Experts of a small language model: a sigmoid router.
Below are experts of layer 4 (counted from 0) of a mixture-of-experts language model. Rows are named gate (a neuron's input weights, with its number), up (a neuron's input weights, with its number), down (a neuron's output weights, with its number) and show model dimensions 128-191. Each number is 128 + 32 x the weight over its row's rms, rounded and kept within 0 to 255.
Before each expert's rows: a language model's description of what the expert responds to. This comes from a sample of Wikipedia text that the model never trained on.

# expert 14
Description: Capital letter initials. Single capital letters after a space, as initials, abbreviations or the start of split names: L. dubia, PBA, W/L in tables.
gate0 [102 126 113 175  85 135 133 118 209 124 102 156 104  88  97  95 134 147 168 137 129 114 148 138 138 147 121 111 162 137 111  73 146 139 102 103  76 162  87 131 153 139 159 134  92 152  89 124 105 119 101 159 123 108  90  86  71 143 155 104 154 166 148 161]
up0 [104  76 168 127 188 173 166 103 131  87  87 176 149 142 195 139 124 107 104 136 137 146 164 136 112 125 163 146 159 112  57 181  45 124 144 125 135 158 140 139  95 126 178 107 114 109 107 112  95 127 171 113 159 140 132 148  92  98 176 128  99 149 156 114]
down0 [177 131 158 180 109 177 113 139 115 159 136 136 151 130 144 149 118 170 132 126 159 108 102 141 114 150 116 196 121 146 116 139 120 180  91 135 143 125 147  94 129 112 147 143 144 149 102  63 100 107 115 143 145  59 152 127 203 133 145 156 188 164 166 155]
gate1 [ 98  97 149 169 101 129 153 168 125  86 131 109 176 165 148 116  93 107  66 134 128 137 165  40 125 114 105 165 128 118 169 177 117  87 119 170 118 145 119 123 113 209 174 163 128 114 145  86 189 141 109 142 121 107 176 141  77 117  79 144 143 107 170 122]
up1 [156 138 116 124 124  84 137  93 176  77  85  98  53 123 142 223  89 138 156 175 164 144  79 104 168 145 169 159 179 118 139  84  78 179 147 106 117 112  95 106 104  97 124 145 110 135 167  85 132 191 107 152  61 132 114 153 143 153 130 100 123 146  97 122]
down1 [127 141 112 132 148 119 138 143  97 132 104 160 100 155  88 123 131 127 161 135 188  96 156 178  62 104 173 113 105 181 190 119  64 137 145 131 132 138 168 148  87 129 108 150 185 148 131 160 123 125 161 113 143 101  82 172 118 134 191  83 120 116 104 128]
gate2 [113 175 120 154 164 122 158 114 121 187 184 128  67 163 130 137 121 109 141 145 115  53 139 143 199 171 182  57 126 140 119 137 176  81 127 152 146  77 185  72 103 133 146  71  63 112  77 157 163  97  92 129  94 157 140 154 161 135 128  97 178 105 140 160]
up2 [144 145  65 154 178 139 133 185 133 143  64  84 147 111 134 163 184 103 193 134 139 144 128  97 114 135 158 122 182  66  93 145 121  64  86 156 123 167 144 154 138 112 142 159 154  77 123 171 186  77 168 152 117 115 176 131 111 121 141 104 127 182 109 127]
down2 [162 115  89 122 129  94 120 154  80 109 121 155 100 170 192 144  89 119 120 110 103 105 110 149 102 175 189 129 146  97 169 122 156  76 112 145  90  86 181 136  87  64 155  95  85 105  84 102 137  95 165  92 140 130 125  87 143 125 130 134 169 139  76 128]
gate3 [ 62  76 104  77 109 131 133 157 132 111 120 134  93 118 103 185  81  85 123 123 117 173 130 141 101 184 104 125 119  87 135 122 235  92 135 134 149 107 108  82 103 102 103 185 177 108 111  98 135 136 107 127 101 146  77 128 171 115 124 180 158 171 189 135]
up3 [147 166 112 128 100 129 144 144 116 171 169 141 143 114 161  89 150 123  70 162 147  93 117  69 168  87 105 181 153 121 147 145 126 124 109 122  83 164 114 159  43 120 111  92  88 167 108 117 100  85 129 184 164  66  93 124 118  97 164 137 117 163 139 138]
down3 [ 88  99 141 112 132  95 118 190 116 151 147 158 132 150 141 147  94  90  65 117 113 173 131  75 139 140 118 110 157 112 148 115 118 153 106  99  76 131 156 174 113 208 113  92 129 123  92 166  96 107 169 148 135 135 151  92 105  76 140 124 129 139 189 170]
gate4 [ 79 194 127  90 165 165 123  98 141 131 123 192 114 109 122 190 136 151 197 113 175  68  82  80  69 161 132 124 145 152 159 102 120 168 116 128 126 123 111 128  96 119 168 192 126 114 129 134 183 121  88 146 107 104 139 107 102 114 161 120 112 163 189 101]
up4 [143 145 138 189 116 127 111 125  97  69  77 113 104 141 110 159 154  94  99 118 175 114  82 132 168 158 201 163 102 161 126 109 130 143 118 148  83  92 143 114 159 172 141 121 171  71 178  87 144 114 131 158 157 127  67 210 115 122 131 149  99 128  97  95]
down4 [133 126 188 156  94 122 116 142 155  84 121  89  97 106 158 148 186 113 196  99 127 105 131 128 145 145 101 140 117 175  80 188 153 123 135 134 130 143 165 109 148  91 144 125 181 149 132 160 118 111 108  97 119 116 130 153 176 109 157 159  54 113 124 160]
gate5 [ 90 160 142 141 178 122 144 138 137 141 137 130 143  85 124 142 122  78 128  96 143  65  78  60 133 163  89 160 132 140 156 111 101  84 150 146 162  99 113 132 115 143 110 177 113  97 101  94 123 142 117 149  94 130 135 102 152  85 149 115 190 140 111 161]
up5 [114 162 153 141 116 121 164 135 134 121 170 104 182 140 122 148 138 115  46  97 151 101 143 169 134 166 122  91 104  87  54 120 147 144 191 131 104 182 141 140  80 140 133 149 152 134 133 124 117 142 140 148 178  95 129 107  80  98 108 161 151 113  76 156]
down5 [107  49 140 138  45 137 141 150 181 126 147 145 112 128 137 141  68 121  23 181 152 176 164 105 116  73  94 155  86 135  96 116 141 154 119 151 116 151  64  90 168 123 155 129 117 110  91 119 151 124 144 183  85 165 160 121 122 148 101 104 121 116 123 137]
gate6 [167  97 157 122 121  62 121 164 172 141 196 105 198 143 132 144 118 108  78 142 145 132 182 106 126 201 140 130 167 124 160 107 153 121 104 167  91 143 150 151  83 124 103 160 146 185 147 124 118  85  82 176 132 109 143 121 139 170 129 156 147 100 120 158]
up6 [ 78 147 160 199 153 117 114  99 158 112  96 169 136 145 153 110 155 105 143 115 177 155 101 106 137 171 146 182 191 106  96 118 120 157 183 107 126  90 151 138 149  96 129 175 114 108 134 104 107  65 155 138 115 206 115 128 135 103 122 110 137 121 161 108]
down6 [ 92  79 160 164 137  52 110  93 174  79 129 123 133 132  43 153 164 141  94  34  92 155 147 122 130  81  43  51  99 176 174 160 146 161  85 142 157 102 121  85 156 112 179 113 100 112 139 120 109 123 134 150 152 148 154 112 136 149 126 110 160 106 182 182]
gate7 [125 121 147 142  77 148 124  77 119 183 104 130 108  84  98 175 121 123  72  80 129 116 112 106 171 157 107 115  87 135 162  69 196 167  81 160 166 108 162  43 179 125 128  67  69 135 165 122 140 117 172 106 136 112 144 105 100 165 116 107 135 135 131 137]
up7 [182 145 165 134  90 174 191 104  80 134 138 141  91 141  61 119  88 110 151 118 141 131 172 189  79 132 102 117 104  52 135 159 130 169 157 140 140 118  96 218  98 153  82 118 179 142 168 170 113 127 145 125 152 139  99 126 101 138 113 161 123 111 176 107]
down7 [ 72 179 151  95 119 101 140 105  29  69 168 138 156 164  82  98 164 142 130 230  98 134 100 125 118 171  98  98  92 139 133  78 177 107 116 143 115 163 126 134 186  86 164 121 140 110 175 111 172  72  88 100 126 145 169 176 125 117  76 148 130 111 113 147]
gate8 [117  98 106  92 158 105 110 171 172 128 147 167 131 207 115 114  84 111 128  93 127 142 165 164 138 104 173 188 223 119 159 124 158 130  88 135 106  95 108 136 146 136  98 180 114 134 130 174  88 119 118 183  87  95 146 112 152 128 186 121 130 115 152 144]
up8 [142  85 127  96 128 112 160 173 107 134  69 139 115  88  62  69 228  76 138 111 153  54 150 156  88 165  96 115 119  88 151 106 111 199 108  89 171 162 123 139 128 101 122  91 140  93 140 134  98 119  90  92 218 130 124 169 159 106 141 165 119 160 146 175]
down8 [133  75  99 125 192 132 109 164 136 222 148  73 153 105 142  92 161 125  90 109 162  57  95  90 135 123 145  71 140 126  95 131  92 179 170 105 150  56 119 128 142  89 140 145 116  70  84 133 123 184 159 122 142  92 111 156 155 188 107  93 106 117 107 107]
gate9 [125  89  86 132  65 112 133 133 123 148 112 136 134 131 161 122 128  92 145 144  92 100 112 147 127 195 120 155 110 125 184 157 139 145 164 149 131  49  99 176 101 144 165 105 122 132 147  98  94  90 132  97 132 160  88 111 122 108 131 109 143 122  87 169]
up9 [162 136 176 166 104 165 103  77 177 109 125 130  98  96  52  95 144 112 160 125  90  68 117 117 140 146 123 164 133 129 141  47 123 180 143 166  86 128 103  87 134 154 137 121 107 122 173 105 115 143 121 130 164 128 107 178 152 128 147  91 142 114 181 145]
down9 [ 94 122  90 131 161 137 113 110 109 122 148  54  96  88 133 179 109 163  96 130 125 119  83 104 128  76 142 109  77 113 141 118 125 129 131 131 107 106  90  81 127 172 144 145 149 168 173 119  95 142 170 106  37 170 154  92 123 169 158 132 119 126 155 146]
gate10 [118 167 130 163 174 187 113  83  91 153 179 102 179 117  77 117  98 110 146 128 160 104 134 155  86 184  97 168 173 141 152  59 185 146  77 149  71 121 122 139  95  98 123 111 122 158 126 145 119 140 127 124  72 162 160 126  89 207 128  61 161 117 137 113]
up10 [128 142 117 125  87 108 114 139 129  99  85 136 136 154  89 176 149 136 152  83 114 106 173 132 151 176 126  90 106 121  97  79 129 111 102 143  40 109 159 168  54 108 157 152 102 123 114 135 169 124  83  93  76  74 211 112 142 161 157 168 112 150 145  98]
down10 [101 142 142 119 150 135 135 105 139 175  81 145 150 166 180 143 137  91 186 100 138 160 111 124 148 143 105 114 159  44  91 110 157 153 141 119 152  79  93  99 143 128 143 125 120 112 173  59 133 117 136 124 104 190 117 201 144 101 191 115 164 150 170 104]
gate11 [ 99 158  95 186 149  63  85 154 160 113 145 145  93 167 134 130 130 139 163 154 125 155 163 102 134 139 137 112 119 136 114 182  99 116 128 113 164 156 119 127 151  99 189  98 148 102 108 159 182 182 103 129  71 147 112  60 198 124 141  91 154 133  65 175]
up11 [164 121  93 127 120 158  94 132 141 148 133 116 174 110 141 120 165 108 112 166  84 158 112 135 156 134  63 162  66 123 137 196 143 145 152  83 123 124 187  83 105 126  83  91 100 157 104 118 143  57 155 169 149  79 109 110 126  99 108 129  59 159 151 121]
down11 [144 149 158 168 147 146  31 169 187 121 149 118  66 117 117 156 156  72 144 184 139 173 152 104 161 158  96 110 127 126  90 138 155 107  81 164 136  97 149 102 106 158 118 156  68  66 134 113 106 113 165 119 119 116 131 140 133 178 174 167 116 128  89 137]
gate12 [169 116 120 104 169  75  94 136 103 107 144 138  97 153 187 143 118 187  60 113 117  57 136 117 121 129 116 139 110 118 135  91 162 110 154 104  79 115 107 155  88 127 103 165  73 152 138 128 107  84  63  84 125 108 159 127 114 137  91 170 127 155 138 185]
up12 [105 134  58  97 127 173  51 148  95 195 174 165 131  98 131  87 119  61 129 137 119 150 152 148  93  73 104 158 127 104 144  89 131 172  69  97 138 112  99 107  96  84 117 160  92 111 136  94  86 162 139 108 113 126  92 144 109 160 122  68 158 102 132 152]
down12 [149 142 133 145 118 102 125 133 121 166  84 112 168 108 187  92 163 120  56  73 115 133 135 185 119 136 135 165  98 155  34 125 106 135 123 131 130 138 100  86 152  79 117  95 154 124 184  69 133 126  91 140 117 114 104 104  83 149 145  76 188 116 134 146]
gate13 [162 167 123 120 185 138 153 129 144 163 128  57 153  93 115 120 167 109  45 157 122 154  96 131 126 124 141 136 168 114  98 106  96 107 181 134 103 105 121  76 107  95 206  39 164 112 121  79 110 101 100 171 153 195 106  97 172 104 115  80 105 137 112 165]
up13 [ 66  85 154 160  80 142  85 160 176  80 126 153 104 140 136 108 197  79 130 168 108 169  97 161 129 110 139 174 160 121  93 100 128 157 161 155  92  76 135 103 135  90 181 133 197  95  92  98 108 109 112 118  91 135 116 103 149 133 179  80 100 116 114 153]
down13 [151 109 114 139  88 150 186 125 124 156 127 154 160 131 173 167 100 119 141 205  96 103  71 153 125 187 154  91  72 115 148 135 193 159 138 117 146 138  70 111 126 135  85 105  92 103 142  89 136 168 124  84  80 146 159 133 109 164  77  96 132 131 112 173]
gate14 [148  85 102 141 130 159 158 133 149 153 116 137  71  89  74 158 197 116 123 149 105  80 118 122 120 190 171 109  76 182 136 105 129  93 129 123  72 120 167  95  96 141 153 131 133 169 135 179 145 101 185 143 106 161 122 170 105 137 111  73 137  96 130 177]
up14 [130 115 125 116 144 189 117 123 128 144 144 137 184 164  93  39  69 116  92 150 130 106 126 115 141 127  94 146 152 144 134 101 142 188 133 134 171 111 143  91 112  72 171 141 114 146 150 144 183 176 205 161 115 136  31 112 135 110 152  96  98 178  55 143]
down14 [181 124 116 186  93 170 112 105 151 155 141 153 116 114 106  84 117 123 107 169 123 121 154  88 176 116  92 115 151 136 109  78 154 161 123 130 197 129  66 117 134 105 167 107 142 133  88  79  76 106 106 230 122  88  91 111 154 110 163 131 105 214 110 142]
gate15 [153 173 113  95 125  84  75 158 154  99  58 161 169 192 120  59 114 166 101 137 159  86 162 144  81 121 133  82 121 130 109 112 127  86 136  97 142 108 102 116  85 104 116 112 116 139 127 166 110 125  77 108 114  81 136 164  81 134 201  77 116 135  93  88]
up15 [125 137 125 152  81 104 116 136  82  98 116 138 149 171 145  71 198  83 122 143 116 162 111 141 118 112 134 133  86 173 160 120 151 108 117 156 141 192 166  72  85 105 197 113 113 148 121  85 109 139 133 122 120 163  96 169 115 113 135  94 180 188 118  92]
down15 [136 109 172 118 126 116 161 135 176 157 146 139 116 106 100  97  81 124 128 166 123 135 164 149 146 119 129 172 158 157 156  91 150 134 145 187  86 159  86 161 106 133 136  96 115 161 124 130 178 130 180 229 113 168 126 133  87  86 110 152 117 123 120 131]
gate16 [147 144 131 120 138 156 121 145 131 109 159 194 146 110  91 160 134 139 104 149 162 143 102 121 120 212 127 134 150 118 145 110 113  41 120 114 104 113 132  68 116 155 165 105 119 128  94 126 119 110  54 160 136 103  97 173 112 114  74 154  90 102 113 131]
up16 [ 98 146 176  90 123  17  72  98 157 106 119 124 148  72  86 159  97 136  73 131  56 142 124 128 134 113 161 107 130 210 188 171 132 131  97 165 136 119 205  90 126 161  88 110 111 120 172 102 123 176 109 124 116  78 109 138 175 123  83 132 101 135 140 158]
down16 [130 184 110 192 106 113 144 133 139 171 149  72 187  61  74 141 117 135  87 175 167 137 133 102 227 140 162 109 124 174 150  99 129 162 112 120 145 155 161 133 133 105 123 116 129 186 120 113 125 155 151  95 143  92 163  96 111  97  89 139 145 142 147 123]
gate17 [112 121 107 115 122 117 104 153 151 143  92 123 155  93 115 160 108 166 126  85 175  26 118 149 107 179  49  81 133 165 122 157  82 131 157 117 145  70 167 141 119  95  88 205 132 123  84 170  99 151 172 159 111 131  96 131 141 134 195  97 207 182  79 157]
up17 [106 107 106 125  65 147 134  83 143 183 141 126 153 104  62 133 154  92 102 102 151 154 135 123 154 104 135 115 176 153 183  94 189 100 125  99 129  88 135  94 120 153 157  64 131 110 124 101 134 133 120 149 121 111 161 160 102 181 110  84 140 105 107  70]
down17 [167 111  96 112 103 141  69 151 140 168 153 104 115 125 113 160 139 141 180  78 125 183  99 149 120 138  79 117 155 134 128 135 196 153  91 127 164 136 106  60 100 123  89  84  84 119  66 179 114 130 116 103  98 141 147 142 136 138 111 195 162  70 157  92]
gate18 [145  93 138 146 126 134 197 107 145 127 154 162 159 120 156 138 109 186 179 155 135  93 143 118 175 132 103 136 173  84 145 120 115 119 142 174 145 180  98  77 160 163 148 131  73 108  81 146 172 125 119 153 140 107 153 153  93 207 132 145 107 149 166 100]
up18 [120  91 147 150 108 127  85  92  80  96  73 142 146  94 139 141  88  82 113 137 118 174 130  99 151  87 113 132 120 115 144 175 148 123  85 198 125 163 174 121 165 171 100 149 112 121 132 117 100 180  65 115 180 145 122 197 134 140 160  87 163 153 123 200]
down18 [124 138  71 127 172 103 171 143 146 101  71 207  85  90 164 166 139  76 154 120 131 153 125  43 141  91 144 171 160 144 149  82 126 109 161 168 107 159 132 133 101 197 119 122 136 156 130 105  81 166  81 134 134 131 187 165  97 111 133  94  64  99 175 134]
gate19 [181 148 113 133 120 122 124 185 213 117 137 126 138 160 170 126 126 197 200 148 134 128 171 130  80 139 147 116  96 130 179 123  95 153 164 173 164 114 119 139 131  94 111 185 124  76 142 177 126  66 100 132  52 148 126 111 148 123 140 135 161 131 149 146]
up19 [201 186 103  93  69 181  84 159 163 116 114 122 133 124  85 138  79 149 138 167 108 132 113 175 119 106 142 128  97 109 145  99  42 111 138 114 155 189 157 157 106 112 129 123 119 168 164 128 178 174  75 140 112 108 146 192  99 155 129 133 162 187 136 138]
down19 [118 124 122 138 188 140  71 128 124 180 164 117 129 122 159 117 145 132 160 100 178  81 114  70 149 119 147 145  62 134 109 133 114  72 147 153 123  84 168  99 159 131  71 156 119 133 150 186 113 194 135 100 122  94  94  86 129 155 119 105  93 125 123 149]
gate20 [127  82 110 136 124 102 147 125 141 113  75 190 143 140 171 172 157 136 113 164 106  32 186 127 181 169 105 164 189 142 105 138 111 146 147 134  78 103 143 125 112 188 109 115 116 236 117  84 181  98 141  98  94 145 124 165 182 113 158 110 139 124 139 137]
up20 [161 103 126 114 117 161  43 110 106 142 199 103 175 127  69 101 112 148 146 119 154 111 119 118 112 105 165 130 130 159 141 202 170 120 138 151  98 116 104  86 117  88 113  98 146 135 138 109 139  79 133 114 175  98 191 143 138 118 130 139 166 168  87 190]
down20 [144 149 160 113  96 162 131 139 146  98 119 124 124 162 122  88 127 143 110  98 109 127 131 132 118 120 143  45 122 147 114 209 115 157 116  84 161 161  64 138 148 182 160  58 102 149 123  84 131  94  76 151 107 179 158 112 120  66 132 135 130 170 128 163]
gate21 [119  68  67 100 120 138 110 145 170 121  95 102 156 149 155 116 177 118 135 157 132 108 176  89 116 202 112 117  93 106 130 173  70 155  83 155  84 105 136 117 111 144 196  97 146 128  86 145 151 108 134 150  75 105 155 104 110  78 143 137 205 165 144 201]
up21 [ 85 161 118 135 150 101  91 149  68 158 136 106 130 111 161 151  75 116  94  80 130 115  72 139 162  78 110  96 133 113 153 123 132 106  88 112 120  85 101  92 166 131 111  74 103  97 170 113 144 124  95 163 151  74 127 117 103 142  97  97 134 124 160  88]
down21 [160  95 113 130 136 121 109 113  67 148 123 113 118 157  91 149 105 107 107  99  73  43 145 122 104 104 124 170 158 129 123  85  89 101 111 161  96 119 106 165 120 145  81  84 134 116  52  88 128 119 120 146  92 145 155 118 107 171 180 127 157 112 140 135]
gate22 [125 107 110 102 113 151 124 140 124 152 141 184 138 161 106 114 166 134 143 138 101  71 147 118 148 119  80 125 150 101 106  84 113 131  48 113 177  53 151 124 209 144 141 137 133 112  94 125 141 172 110 129 176 180  54  95 149 102 199 162 137 166  94 134]
up22 [ 97 121 165 130  87  97 144 126 156  99 177 177 156 146 136  93 163 135 131 107 142 168 115 152  80 116  90 105 147 150  88  86 112 122 170 127 198  46 107 151 123 112 131 131 149 159 107 150 183  73 118 178 144 125 125 118 106 140 117 144 110 148 157 159]
down22 [115  94 105  99  99 125 121 108 118 138 158 109 140 113 165   5 124 155 148 149 124 114 129 136 156 118 120  95 118 132  80 111 144  86 119 131 172  58  96 143 142 105 133 103 192 144 151 139 156 133 168 109 142 118 138  86 143 140  77 126 167 170 153 117]
gate23 [178 140 214 168 132 116 124 113 105 186  92  97 154  92 125 123 194 165 128 112 136  89 175 145 118  75 102  84 139 100  76 104 135 122 106 155  99 117  96 150 158 176 113 101 135 128 104 158 150 110 145  65 153  69 131 142 136  63 138 120 213 131 194 102]
up23 [ 90  95 121 151 144 152  96 126 131 130  93 115 120 151 160  98 139 121 111 145 142 196 132 169 156 215 128 141 134 130 134 144 130 179 124 151 111  96 151 100 158  97  75 160 165 167 126 114 133 143 111 106 160 111  67 112 176 109  93 135 149 135 103  99]
down23 [110 136 127 110 184 197 145 115 143  87 157 123  93 188 119  88 120 155 153  93 107  81 134 179 107 114 134 143  49 224 103 179  97 148 123 113 153 186 121  95 144 107 139 131 157  86 139 147 159 194  97 158 108 103  62  77 184 105 127  99 185 181 129 169]
gate24 [121 156 109  86 103 127  99 142 116 119 199 153 131 110  85 140 119 106 120 174 164  58 154 121 112 108 164 136 130 109 190 134 174 103  98 208 139  62  81 185 130 138 161 131 155  83 143 103 134 171 151 155 114  66 115 112 145 151 187 112 179 112 173 125]
up24 [ 94 109 193 103  96 165 162 158 134 153 151 105 113 165 120 129 128 113  90 136 150 133 155  18  97 147 110 150 117  96 110 135 185 133  40 153 101 123 110 145 112 139 115  86  84 134  92 104 154 131  77 146 126 137 144 107 129 106 161 125  89 105 136 139]
down24 [157 184 193 176 137 124 156 142 157 135 108 120  69 108 180 122 130 169 127 124 169 176 106 168 142 104 177 126 161 136 123 130  97 156 105 165 148  27 104 121  75 113 134 130 133  88 130 160 125 121 143 171 163 106 118 112 107 114 184 189 125 101 162 104]
gate25 [ 87 108 119 144 123  90 110 145 165  77 162 181 145 108 173 126 118 108  62  99 142  79 188 134 121 151  98  81 132 212 139 104 133 147 142  71 145 106 152 122 174 164 108 145  97 141 104 139 127 149 108 137 134 162 160  94 134 138  78 145 145  99 159 137]
up25 [135 133 146 160 126 100 113 167 155 147 195 154 132 145 131 105  78 147 101 130  80 113 103  98 135 165 210 118 121 150 177 127 234 125 109 156  77 146 129 119  79 118 112 188  98 162 127 106 154 132 156 150 175 153 139 144 170 135 104 208 161 140 124 119]
down25 [ 81  69 100 155 117 123 156 185 132 196 102 108 194 153 103 124 127 168 147 136 144  82 193 151 109 153 124 108 127 151 125 149 112  97 108 194 129  77 114 159 133 115  98 126 170 218 127 131  94 109 107 129 128 155 159 196  76 107 115 139 161  92 104 171]
gate26 [199 120 132 133  77 114  99  86 147 167 106  93 144 150 117 170 166 116 139 103  92  92 236 122 144 137 141  99 101 119 118 147 135 126  76 149 117  64 149 119 129 152 195 194 146 148 169 160  69  87  56 167 102 154 104 119 118 194 126 101 177 107 169 153]
up26 [ 99 178 144  84 142  56 109 104 163 114 160 135 146 130 188 123 143 109 153 112 173  61 165 196 144  67 139  91 134 160 116  95 135 163  95 159  97 153 157 111 151 107  88 155 196 114 132 100 111 161  74 131 127 106 148 126 158 170 182  90 135 103 172 116]
down26 [160 158 120 146  86  88 169 158  90 115 150 110 155 125  99 121 133 132 103 175 114  81 117 154 168 145 165 155  73 144  82 132 106 143 102 106  87 156  93 150  92 121 126 144 160 119 136 131 118 135 130 101 141 119 113 195 136 133 124 131  39 150 189  88]
gate27 [156  92  81  86 150 134 133 129 153 115 139 104 143 124  63 148 145  88  92  82 115 141 143 108 104 111 102 126 123 161 184 135 129 157 101 121 106 125 128  70 233 125 130 104 106 150 122  67 117 123  91 126 133 113 147 145 101 111 106  68 171 207 119 158]
up27 [171 159  89 130 136 101 193 140 113 118  81 151  99 197 135 142 106 134 147 152 142 132  77 134 168 172 136 129 113 112 121 102 161 152 154 101  73 102 138 144 177 176 128 140  80 135 129 140 181 104 146 136 162 103  81  89  74 151 122 160 181 157 131 130]
down27 [ 95 156 128 134  62 147 177 103 141 127 110 127 109 137 149  56 136 127 135 178 121 129 142 188 165 138  81  98 144 140 113 103 167 114  90 176 116 128 172 142 140 106 123 146  97 119 102  81 134 172 176  92 115 114 102  94  57 176 149  67 162 113 141  70]
gate28 [ 83 135 125  85 118 126  91 111 106 187 120 157 168 156 141 133 144 183  60 101 136 102 154  99 110 163 131 105 193  91 186 119 176  75  76 166 156 143 149 117  72 115 141 131 109 162  74 180 172 112 156 114 172 122 140  75 129 112 154 138 140 141 154 152]
up28 [123 124 147 153 123 133 150 116 123 122  69  86  78  90 127  56 114 137 112 106 115 168 102  83 137 139  65 123 116 128  76  84  69 139 164 131 148 113 105 131  83 163 109 131 141 118 131 144 126 148 141 123 124 202 104 202  87  69 151 149 145 197  89  78]
down28 [138 115 162 176 105 112 150 208 156 113  83  87 120 130 119 116 173 141 105 136 167 133 136 142 146 162 122 181  91 165 127 143 127 183 110 116 159 163 105 169 127 139 114 159 112 132 132  39 144  83 137 166 139 118 105 169 190 133 155  62 103 147 153 187]
gate29 [173 158 142 158  73 108  91 202 142 101  46 218 104 148 124  82 144 137 102  96 126 153 161 156 115 118  81 125 132 137 145 148 146 181 148 101  98 118 131 104 140  72 162  92 139 179 158 130  88 139 150 150  85  88 119 181  67 116 106  94  96 160 133 104]
up29 [127 143  84 122 157 144 103 136 134 147 112 157 143  99  95 107 141 127 145 128 153 179 159 129 137 145 119 166  99  66 113  79 135 145  86 149 134 114 103 162 125 148 169 141  68 112 122 107 123 147 134 140 107 120 103 109  96 120 122  81 165 131 141 122]
down29 [131 147 117 136 118 128  94 133 148 151 133  51 130 178 126 122 181 145 141 114 109  74  97 149 148  55 139 150  95 101  84 129 131 165 102 117 124 114 176 148 135  74 188 112  99 124 169  83 147 114 106 142  61 116 106 148 144 109 217 153 124 152 124  99]
gate30 [197 127 164  64 205 142 154 136 115 136 103 194 119  77 103 117 118 163  71 111  55  82 169 110 115 125 165 127 120 143 121 114 156 107 104 126  97 115  99 109 127 116 118 162 102  83 103  82 168 123 128 132 155 148  78 118 136 157 156 114 106  93 150 175]
up30 [116 134 161 184 140 112 135 156 109 104 120 120 138 150 177 190 167  90 145 146  89 106  67 156 192 183 121 139 118  87  68 149 158  98  71 159 172 132 189  77 186 118 167 162 144  78 115 141  97 127 131 106 133 102  88 152  83 110 124 114 150 153 125  81]
down30 [166  73 172 141 159 115 132 132 193 215 118 131 139 173  89  89 125 159 160  99 153 160  99 130 120 117 102 121 130 132 129 149 130 132 126 142 190 133 126  84 169 102 158 143 147  63 109 104 101 118  94 120 143 115 192 129  63  92 147 103 128  94  83  61]
gate31 [115  97 177 102 138 133 133 120 153 135  87 172 110 211 184 164 101 114  88  93 145  94  74  94  87 180 127 137 182 128 102 148  64 136  83 116  75 128 135  76 125 118 162  88 129 106 121 134 154 127 129 160 145 123  84 123 147  98 150 157 116 105 111 141]
up31 [139 176 167 137  98  43 162 107 122 168 148 136 135 100 156 177 111 151 111  54  78 162 157 163 180 149  99 127 147 103 150  92 137  95 106 115  54 149 135 100 113  93 111 135 108 124  80 149 138 125 131 132  84 124 138 111 138 168 137 129  72 134 113  71]
down31 [123  82 184  99 156 109 118  96 130 109 186 126 136 166  78 123  67 172 142 106  87 134 115 154 184  94 186 103 143 139 179 117 143 131 149 139 137 130 116 104 188 154 103 123 114 140 109 154 129 111 115 123  87 134 183 166  74 168 128 122 133  77  99 120]
gate32 [132 139  85 160 145  98 151 131 117 109 168  96 137 102  77 138  94 138  98  87 107 129 155 192 141 103 155 126 179 138 173 125 104 127 142  97  49  79 125 124 112 142 164  63 119 188  60  84 139 172  98 134 126 161  56 133 121 115 151  95 123 147 205 166]
up32 [230 116 120 109 163  70 125 142 140 108 133 155 137 114 211  77 113 150 147  83  78 146 131 124 153 119 141  97 181 121 108 151 125 170 130 145 170  91 143 151 185  91 160 137 134 103 159 155 104 122  92 182 118 161 162  85 156 186 104 108 153 133 100 119]
down32 [ 85  73 180 129 139 108 107 115 135 101 120 103 121 118 149 156 108 165 115  66  98 165 166 149 111  90 119 118  87 112 148 115  96 165  91 104 133 143 182  94  98 112 198  96  88 117 133 121 145 135 117 151 111 157  96 144  96  90 140 163 130 111  93 196]
gate33 [174  58 117 114 184 142 135  93 190 102 114 141 166 149  58 119  86  82 160 127 143  84 134 129  69 157 118  94 146  87 122 136  86 111 136  94 137  94 101 137 167 149  67 135 118 139  80  90 158  51 180 185 122 102 173  81 143 137  99  94 117 130 127 108]
up33 [122  91 112  87 151 119 129  72 121 115 152  76 145 155 125 112 156 120 144 132 170  96 144 133 151 107 168 127  91 157  74 119 132 115  81 116 158 176  70 135 108  68 108 130 155 102 171 126 160 122 149  85 148 156  90 110  74 175 143  79 163 150 100 130]
down33 [117 173 123 142 128 179  94 177 162 103 126  57 119 163  81  53 142 135 129 164 155 105 145  65 130 141 140 124  67 160 102 166 110 143 136  87  90 106 104 120 132  82 114  86 104 181 134 143 143 108 202  66  96  81 147 109 151  98 136 169 161  90 162 156]
gate34 [112 111 141 129 175 143 121 162 173 129 117 136 105 130 171 164 167 113 150 180 167 125 219  57 121 130 106  91 149 133 191  86 140 144 139 168 122 146 144 173  77  63 151 166 137 135  99 141 153 116 125  42 103 127  94 108 111 109  78 127 106  90  57 157]
up34 [122 138 151 107 168 123 152 109 128 138 138 139 100 143 150 200  99  24 110 101 124 118 157 140  79 147  46 131 135 121 228 123 127 128 160  97 163 115 151 159 119 155 123 108  91 105 155 128 167  82  86 136 145 149  65  98  48 135 103 125 123 176 151 128]
down34 [137 139 106  92 144 160 129 165 134 125 144 154  81 128  95 149  71 140 124  97 164 112 122 103 126 114 198 211 100 129 114 107  99  96 203 115 106 134 162  95 114 165  85 133 167 136  77 155 119 190 141 130 129 138 147 183 120 114 148 150 108 121 115 138]
gate35 [207  72 111  76 123 143 168 153 132 137  60 140 129 167  76  50 164 173  80 139 101  82 127 148 114 123 132  84 150  94 137 138 175 113 128 131 137 134 155 120 164 109  89  82  51 110 138 146 147  66 143 163  63 167 131 126 131 136 111 110 130 122  87 103]
up35 [ 94 133 195 104 134 132 145 191 119 163 140 163  76 177 147 109 119  84 123 148 188 193 181 177 150 118 153 100 111  98  57 139 120 108 185 172 161 150 181 125 134 123 205 107 101 125 144 105 132 110 119 148 119 145 160 136 109 134  99 174 125 104 143 120]
down35 [130 106  89  94 169  98 146 130  98 114 105 140 136  97 136  98 147  89 153 137 112  73 108 114 125  93 115 166 102 193 135  80  98  93 119 185 100 129 151 135 102 164  92 140 105  68  67  99 129 134  46 197  97 119 120 202  93 153 108  88 156  97 128 150]